Experts of a small language model.
Size: width 96, vocabulary 2048.
Training: a variant of SOAP for the experts, 262M tokens, 5518 steps.
Below are experts of layer 5 (counted from 0) of a mixture-of-experts language model. Rows are named router (the router's row for the expert) and show model dimensions 0-95. Each number is 128 + 24 x the weight over its row's rms, rounded and kept within 0 to 255. Numbers have three digits each.
After each expert's rows: a language model's description of what the expert responds to; "gets" lists some tokens that make up at least twice as much of what it gets as of all text. This comes from a sample of Wikipedia text that the model never trained on. Tokens count by the router's weight.

# expert 18
router:145171136143101145154072152128111098096105112134111152109097090138147105088096115144086121110122131160119126132113138154101135108130132137116098131155151098156104154159120152136117161101110145160105120116164124118153105113104132128120097184140130111122121156105094064106088171118110139097
What it handles: Single capital letters starting surnames or proper nouns, mostly H, R, W, F, G (Richard H-udson), plus digits in tables.
gets: " H", " R", " h", " W", " F", " G"

# expert 20
router:104111145085104110127126159129153083122107149125160123136118126141132113091117136076144212153144102119094159165105101113160131158116122146126121099147127137130094092090145124175133142111135128105102167095110133095133083156082119125116149134154141163130109123109132112152147101141126110138
What it handles: Prepositions such as in, on, of, from and month names in dates, often in birth-date parentheses, as in born 1 December 1998.
gets: " in", " the", " on", " In", "In", " of"

# expert 33
router:150110113140153108108150134139133094137123130156111105073103117096172117144152113146162128143154089072112103099126165123114123107097127099161154158138142158129098130143101093102127139147138124132117101150077141091122168125163101068134151106157157136114108140138128106090146093146118133119
What it handles: Vowel-initial pieces inside a word right after its first letter or piece, such as mul-at-to, v-ir-us, s-ug-ar, a-ut-onomy.
gets: "at", "ar", "or", "ul", "il", "in"

# expert 42
router:130121173115119125140151169162157115109108100125134140104156116137125131126090154104135124142116107151098135105146108146137125117124121156092116107170128097104086130108137108158113146148090137160164107118095176154134112114108170164109093101154110155120116177089152153155093127135070104142
What it handles: Spaces, commas and prepositions right before years, dates or numbers, such as "(born 1955)", "on 30 September", "142,392".
gets: " ", ",", " f", " F", " in", "20"

# expert 37
router:107157121145158100137112139130163134095106106116111111127144150123151153089116139151156104084109130130149159095132139162132139091118163143107135146159090111096116146079127133131095117126101156101087142115112128142163103134139135134151120194137144162112119074096119146120114124169092153175
What it handles: Word-initial capital letters, mostly T and D, beginning names and titles of songs, films and places, e.g. Tokyo, Tamales, Donovan, Supremacy.
gets: " T", " D", "t", "T", "ou", " O"

# expert 59
router:140108125167138096158147144144110131097119125155124137114138115164110107137096154105128124163108112112106199162155131166140138128114142153103113146171120141120116104073136115141112114152105144146166095113114153157120149101155128110096097120137114116134116169104136142180105096183127095159
What it handles: Word endings forming agent or abstract nouns like er, ation, ine, ist, as in leader, holder, Engineering, plus nouns member, company.
gets: "er", "ation", "ated", "ing", "ine", "ed"

# expert 32
router:124113171151140108133118187138143131149091120121143147100165124123116161154086130117131116157135104130098133150124115158140122104117130152082109119179142112110080134122131120167107152157109112137127130156089158162155125125100141155131093114176084171109115159086119133150101126146083107135
What it handles: Capital S starting words, small number words such as one, two, three, and early pieces like te-en in teenager, me-et in meeting.
gets: " S", " a", " of", "ing", " one", " the"

# expert 55
router:109113130136132125137156094127133133201127167186151140106139147129108122155148111108169126137135172120149157130115076152087166160124104143133112103111084160146118173110194098123122122128147106118119131135109141130150111143167141103146113109123135133148147159116140159112100098138158125096
What it handles: Inflectional endings -s, -ed, -ers, -ations on nouns and verbs, plus participles like used, located, built, e.g. volunte-ers, install-ations.
gets: "s", "ed", "ers", "es", "ies", "ions"

# expert 48
router:106104161106117127142129163156140125109092123130133141090148108162121134129085129098136108159090118170102127115131114148156119140119150132090101131164140079112077107108140115165114171134113134122121113112113169160144131148120174157112124084166088162123134156096124156151104148151080123124
What it handles: Articles, "that", "such", "there", "year" and words like National or International, in narrative and infobox prose.
gets: " a", " the", " that", ",", "20", " there"

# expert 63
router:094188157126144170130156153120108178109103130113109135138141140130108111125109129145086148164113112082150148120149108111142104139119137128092144134141102152165165117078115101079143136148105164161168105144131140142134142123085152163143133123147147145116123122141102081153144134159161104099
What it handles: Inner syllables of foreign place and personal names, often b, ur, d, ab, such as Edin-b-urgh, M-ur-kowski, Namirem-b-e.
gets: "ur", "b", "d", "ab", "ad", "s"

# expert 38
router:135113124147172167134165097127155126098095115103093108204108094132153098134111118163118103165142129167132101158168093098099123115089091136103152146144115135140164132112168122084131128130111145151107118137127142157107145139140139135090087131147122142088129133144090141152151112137132135114
What it handles: Vowel and syllable pieces in Japanese, Korean, Turkish, Slavic and Indonesian names, as in Shunji, Yuji, Poltava, Bandung.
gets: "i", "a", "u", "o", "h", "ai"

# expert 47
router:143129119138127136106161129126101159183104155152118133095101122136136110173171120099138143164111119077151124147140127102097164144101157147176149151129080155118120104175114140136098138146150158127149141118113137110136166119172146118151176093116103100131132101140094095130112135135160156124
What it handles: Inner stems and suffixes of long Latinate words, such as ific in artificial, ult in agricultural, onom, ordin, ument.
gets: "ic", "ist", "it", "ment", "ion", "ation"

# expert 28
router:133096154091134124137151164122120124103116093122118099108159106100132123136087138100130161163099103159124164131125147166131147094126113154088115113191133097117076110107128138157120129154093099154144104116081167156155134150102146146146115126139090130106093155099135110146114126146090128151
What it handles: Period in abbreviations like vol. and No., States after United, month names, and clause-linking words such as which, where, and.
gets: " ", ".", " which", "ing", "en", " the"

# expert 8
router:115084149143110102141132159158181103111125101115127129104150106099157122165091148135130129153116150154125153136135095147147096108122145152111092139165129101104078155113142117143114145148131151141144138133095170135167108114112180158110140105154108136083121155101142160138077128129094141164
What it handles: Closing quotation marks, parentheses and brackets, especially after song titles in track listings and discographies, as in "Skin Deep", "Warning".
gets: "\"", ")", " the", " and", " F", " |\n"

# expert 12
router:140111167122129090151120161157139123108076117138125125095161107098109147125095140118115114149096133144114148102152112154153111121119137159080100114177126112106094095124135102163119128147096137157140106160099168160140118134092168160113112084160098147115135146089141134151119146160087109137
What it handles: Word endings and common nouns in political and biographical prose, such as pol-ice, Republ-ican, the, family, served, members.
gets: " the", "ing", " The", " T", " t", " ch"

# expert 57
router:111064142108090097150116122148113118123168109153150121100147127091100126135110126120162127132121118151118105127152173127143142115112121161153123117162162098098101106173122121129173146152087145136146125086143155110165182133106135154134081135148088153101111128096106157144138090142119109134
What it handles: Word-start stems of ordinary nouns and verbs in prose, such as res(earch), res(idents), Sc, Per, Des, art, child.
gets: " Sc", " res", " Mar", " sc", "o", " Sh"

# expert 31
router:152082151143084097113157179155168130105140119101107138109144136133105115152103118124082100143111126130087129093131130130138134136152138112101105151168127109095105155135156119135076143146134147166140081139109171126106106111141141155166075108152110120140114161099132123155091139128100129102
What it handles: Digits and zeros inside numbers in tables and statistics, plus a word-initial N or n, e.g. 500, 679, Viet Nam, NCAA.
gets: " N", "0", " n", " M", "00", "5"

# expert 41
router:139142141129139140171122144100093155110116113091102114113060151149134149170133098139128126170147104142116114076150152130128116135148158152086151149102110132068083127164100160086140138113143166161096100122135120130140115165149137114149151124133080138134094116108129145118105130125113113118
What it handles: Pieces with l or L starting a word, such as lip, lines, live, Luke, Lake, plus La, El, del.
gets: " L", " l", "l", "u", "os", "L"

# expert 50
router:167149104121143144142120128150167119122173164179149137176165113142154144137126115112089155147139159178077138112143107136117095129134116133142086137144149106128095127083145156147108133111113151105145150119103109127095136134104132162110127135131131166165110157136112149137122169063121101115
What it handles: Second halves of years and the century parts 19 and 20, plus commas and dashes in date ranges, as in 1959, 2006, 1865–1884.
gets: "20", "19", ",", ")", "18", "17"

# expert 3
router:118092116145146110138128118125149088107121118137106123099167125099127151093107142104116089162095145088128150109100086168142084093128142153134125167087121128102126130094184131139101133141104115151134098118121123173126168164116168164121148090139142148133079156123156134148106114151113136140
What it handles: Tokens closing a table cell or list item in sports, election and astronomy tables, such as Championship, Stadium;, Spacewatch, pipes, and suffixes like -ae, -ade.
gets: " |\n", " —", " |", "s", "0", "|"

# expert 5
router:116142158089129106103170156124128153142139108127120088133116125141160175122104173132131107152123116128136163115118150147130148089086100147096126094118129097093100095143086133159150109143125124123135126163076146151154106152152145152112134090124096135114146130145146146158129112140105116048
What it handles: Early fragments of partly built words, mostly im after pr or in (primary, approximately), plus capitalized name starts like D, Pat, Thom.
gets: "im", " pr", " Pr", "in", " ", " d"

# expert 9
router:127120145119121102102081148122107141135160145086121112108142105127108151135167095115094110099141112117097093113149126132160130113113149134128091150084117139168189108164119161171116131135106119137171125173130127098146139156153131107113175105136100172165128147132112157124107116158139158157
What it handles: Stem pieces of common Latin-derived words after a short prefix piece, such as comm(ander), writ, serv, ent, overn, plus table separator rows.
gets: "id", "end", " comm", " Comm", "ail", "|---|---"

# expert 21
router:136131126139147119110114158098140134123118132087151112125133163126130103116131118181166107083107114129157178116149149115154085136083076133141134103134112106173170124118096146110128122117131129144118104168145125120161120122140104107171134172139161145133126147120151051102122114119125131176
What it handles: Single consonants or short clusters inside proper names and rare words, such as Sad-d-am, South-d-own, Ura-w-a, plus Thai bytes.
gets: "w", "d", "r", "b", "f", "n"

# expert 43
router:090112123187119137151139134101136146117163106116131097130153118122117103143126151137159122108100115183115176145125116119126146114115151135137121116168121174109128113094123106148095108131152135118152091116145154144162191142090187150170087104147124093107131107124169122120141129134106099152
What it handles: Short pieces, mostly e, that continue a word after its first letters, e.g. se-e, see-ker, refu-ge-e, nickn-ame, prototy-pe.
gets: "e", "te", "o", "k", "f", "le"

# expert 27
router:093114147090153127170088128139129113084092113113123177115145092100138122067096104130139149130116122153145127144110134144166106136131104122090099168129091123119122108127085104126118172140094153123110109132116119104166128080102119124148164092163115140105137161109139122135149138143092090129
What it handles: A lone first letter beginning a word, mostly b, B, p, P, also f, v, J, such as b(ranches), b(one), J(ason).
gets: " B", " b", " p", " P", " f", " v"

# expert 25
router:091152125140116104133117120148137117125098144157118117090158130173115090148137134173113110148131108114195089114130150096095117121119135111156140124174116149125128100098107110148119153131132123155134135126181146145154141092150101146117162104141146084127130113199162178129139126150136136154
What it handles: Middle or final word pieces of common adjectives and nouns, e.g. g-iant, histor-ical, s-erious, hor-se, plus words like old, red, city, world.
gets: "le", "ian", "al", "he", " de", "re"

# expert 24
router:145135119150143146186131127169136135101083107151120114120135119094131115120103099143129113134113115179098141088161128129135128137122151148104110160148128130098078102091141131164119155152084104119154091164111175156157160091116138150123133094126113160111117134126148130174107161136092102149
What it handles: The piece "an" inside words (pl-an, Afric-an, Je-an), Roman numeral parts, year pieces 18 or 19, and commas after names.
gets: "an", ",", " It", " it", "18", "I"

# expert 44
router:162090151136130122136142116139086114135102104142108174139131094121143153143120165126121123078148139127127145156154142123136133111140142142103144122143145085080092157108174163083132157131158108134177108142092145139167149171077124158152124119100119129135130150118127151150133153075113105147
What it handles: Sentence-ending periods, decimal points and percent signs in numbers and statistics tables, as in 2007., 136.0, 45.3%.
gets: ".", "%", ").", "3", "2", "0"

# expert 61
router:133109144142102098094116147104135107170114134118172162087183164132114118154119131113143098125138105156187105100136122095112162128140111112121121108135149159121105147115103107113161163103155115108147106130102153114143103128169109142104126122162081091152097098120129115087143089110106119152
What it handles: First pieces of lowercase words after articles or adjectives, especially a lone e, e.g. e-ye, e-ggs, e-quation, s-outh, high, water.
gets: " e", " he", " ro", " g", "re", "ight"

# expert 10
router:135133132099129137125151137128142128138174109115114109139147162093126127134104174117155117116140140158140105072128103142084075117094157133148134135145135100125104118163149113116122168147124111133110086143125132156156137150085162120147067125120164190124120163100187135117113106128098128127
What it handles: Word-final plural or verb s after a noun stem (steps, months, marks), plus raw byte pieces of Cyrillic, Thai and other non-Latin scripts.
gets: "s", "ers", "as", "ts", "os", "m"

# expert 35
router:104116145138099093177100166128137129107089105144120122099176114130113125164094159118120107130092125154104131137137096143154166117137126109084107119153116108092077154106146104153150138188130121149155108114100172151123116129133147155092088133145116144140139154121166128110116137125093096100
What it handles: Adverbs and sequence words like only, also, then, later, again, However, and endings ly, ially, ately, as in Previously, popularly.
gets: "ly", "ed", " only", " also", " first", " —"

# expert 30
router:107096124137147171149157146107145144104111100097131091165142115142118122097124137099118092116108114109100125104145117080172095125131151129107162148161168119104084119133121096098153107141119129106111107167150139146127087108145088109172132134154162124111093158142154114130138081148141130171
What it handles: Single letters or short pieces inside foreign names and words, especially g and accented vowels (Viare-g-gio, Ingebor-g, me-ī-s).
gets: "g", "n", "ag", "l", "ig", "og"

# expert 52
router:106122140097102100109090156182144145137113160151129130124131091171114083119123157119138143166116147126163134143102150094158141159132138131122140117137126118131097100180131128145101123113115116144116158118139136143127115108134145102084144143145176094123121063133067160146142116075103130142
What it handles: Articles and possessive determiners opening a noun phrase, such as the, a, The, his, their, its, often after of, with or a period.
gets: " the", " a", " The", "'s", " his", "The"

# expert 17
router:081138108120103111145113134183133109127143132100135137126148107114106147144069132099078088129132124111104134123112128130147126152106135095126122096141108093147098081090126133134144182155097149093171143147144122129156092165118116149106105110169147107093123165090119102128121147121101119152
What it handles: Capitalized word starts in names, places and organizations, especially M, Un, Sec, Sy, plus ordinal th in military units like 4th Infantry.
gets: " M", "th", " Ar", " In", " An", " Un"

# expert 19
router:114105139168120097145092140091113117141137111145094154087156180126145084144112074108114122137120108116098171146148148131145119143100145116091101097127164115127091121088099136109153151142111139146153105133099171177164129127138170154097162113135114147135116155118133125099120126134125088145
What it handles: Word pieces finishing English place names and compass words, e.g. -shire in Worcestershire, w-estern, -idge, River, Street, Railway.
gets: "r", "all", "est", "ine", "ow", "sh"

# expert 36
router:118142154095152145127152126101150113103119114116142114110146117161183093150111096148120143124170122141117142133138121103163136086126141138094161119160123144115106123161118136148091168137109137178185134177130149148153129136110148136169073093154138084123095141138153124140119087112113149110
What it handles: The letter m in units and words (50m-m, 250-mile, mixed), plus inner letters of surnames, often near coordinates.
gets: "m", " m", "i", "el", " M", "he"

# expert 45
router:122113124138100149161097122112156101100147115157101117186117149112147117107099135175101103083080168161140167132096119139137101108119108139132111086135162129162126136137104170080173089137112147108141154144142136168160150106120081111139143104112126131109155118106120145137107124138137114111
What it handles: First names and surname pieces of people, especially common English names, such as John(son), William, David, Mc-Govern, Jordan.
gets: " St", " John", "son", " New", " J", " Br"

# expert 23
router:130129143127180135155099134147161126143126159179150158137145118114122115144090159132127167178150121149120122097136127166124126155126144140106111138152086127077105107096156119079151121085153103089165161115095118150121102098130150147130162106139135142121107128109143145151093140081102123103
What it handles: Commas, and, but, or, and closing parentheses that join clauses or list items in running prose, e.g. wind and hydro.
gets: ",", " and", ")", "),", " or", ";"

# expert 22
router:125100156168090139131109095173129176142087126159133127119149128152094135112158149101164116100132141135106123124118095150113150108107109123139109128095107165121164133189141109127183107135145116135124149154095145139134100117147157146157147111080108159099106147153121121102110109147162082140
What it handles: Verb stems and inflection endings inside content verbs, such as ask, describ, join, -ed, -ing, as in attempted, expected, appeared.
gets: "ed", "ing", "ated", "form", " appear", " found"

# expert 62
router:106182139115136115096108152127113133148130124141105105117137148160141101123149147069165123131104109109097096115156120130145095117100156094128090133079118100090144136065100158119102124134150105151092114145135127105138185143146114113128151164099103174139155137105152148128138148159130135128
What it handles: First or second pieces of words starting with prefixes like inv, prot, cont, inc and inner pieces such as -ol, -est, -v, as in Volunteer, restricted.
gets: "v", "ol", "iv", "est", "t", " d"

# expert 46
router:146089157137086139145145156124158122136127110137137120085117110113113121139091151117147124154080094160095127126161121156166115109122159165084136121134116108118087124116135121157118155103119097150156094159124159154151097130099159170097116132143073121112120150098160142152112129131076123157
What it handles: Single-letter word starts and short function words like d, K, c, to, of, no, well, plus -ing endings after verb stems.
gets: " d", " K", " in", " c", " is", " and"

# expert 2
router:132157156127139122137124130093093142117090114152128128107142105132182091162090127137113114170121122128097171165130101128092124142126138158093121182157079128122099112150125125126154124143150170118176112130118168144136116100155154152123168144131135163104101124143103153166106107159159130107
What it handles: Ending pieces of English words such as -er, -en, -al, -ical, -ous, as in smaller, Challenger, Liberal, physical.
gets: "er", "en", "al", "ic", "ing", "on"

# expert 58
router:091137145145108114137106155147167124122120113111114124093130126117116147124085132083155133128094111188125143114128123148168153115108150137067109122188135090124098154107131119138116117133098144124161118144134158158139114121128181186119111111147114143123098148096153138158116142137066109131
What it handles: The infinitive marker to after verbs like try or plan, range to between years, and modals such as would, will, could, can.
gets: " to", " t", " –", " -", " K", " T"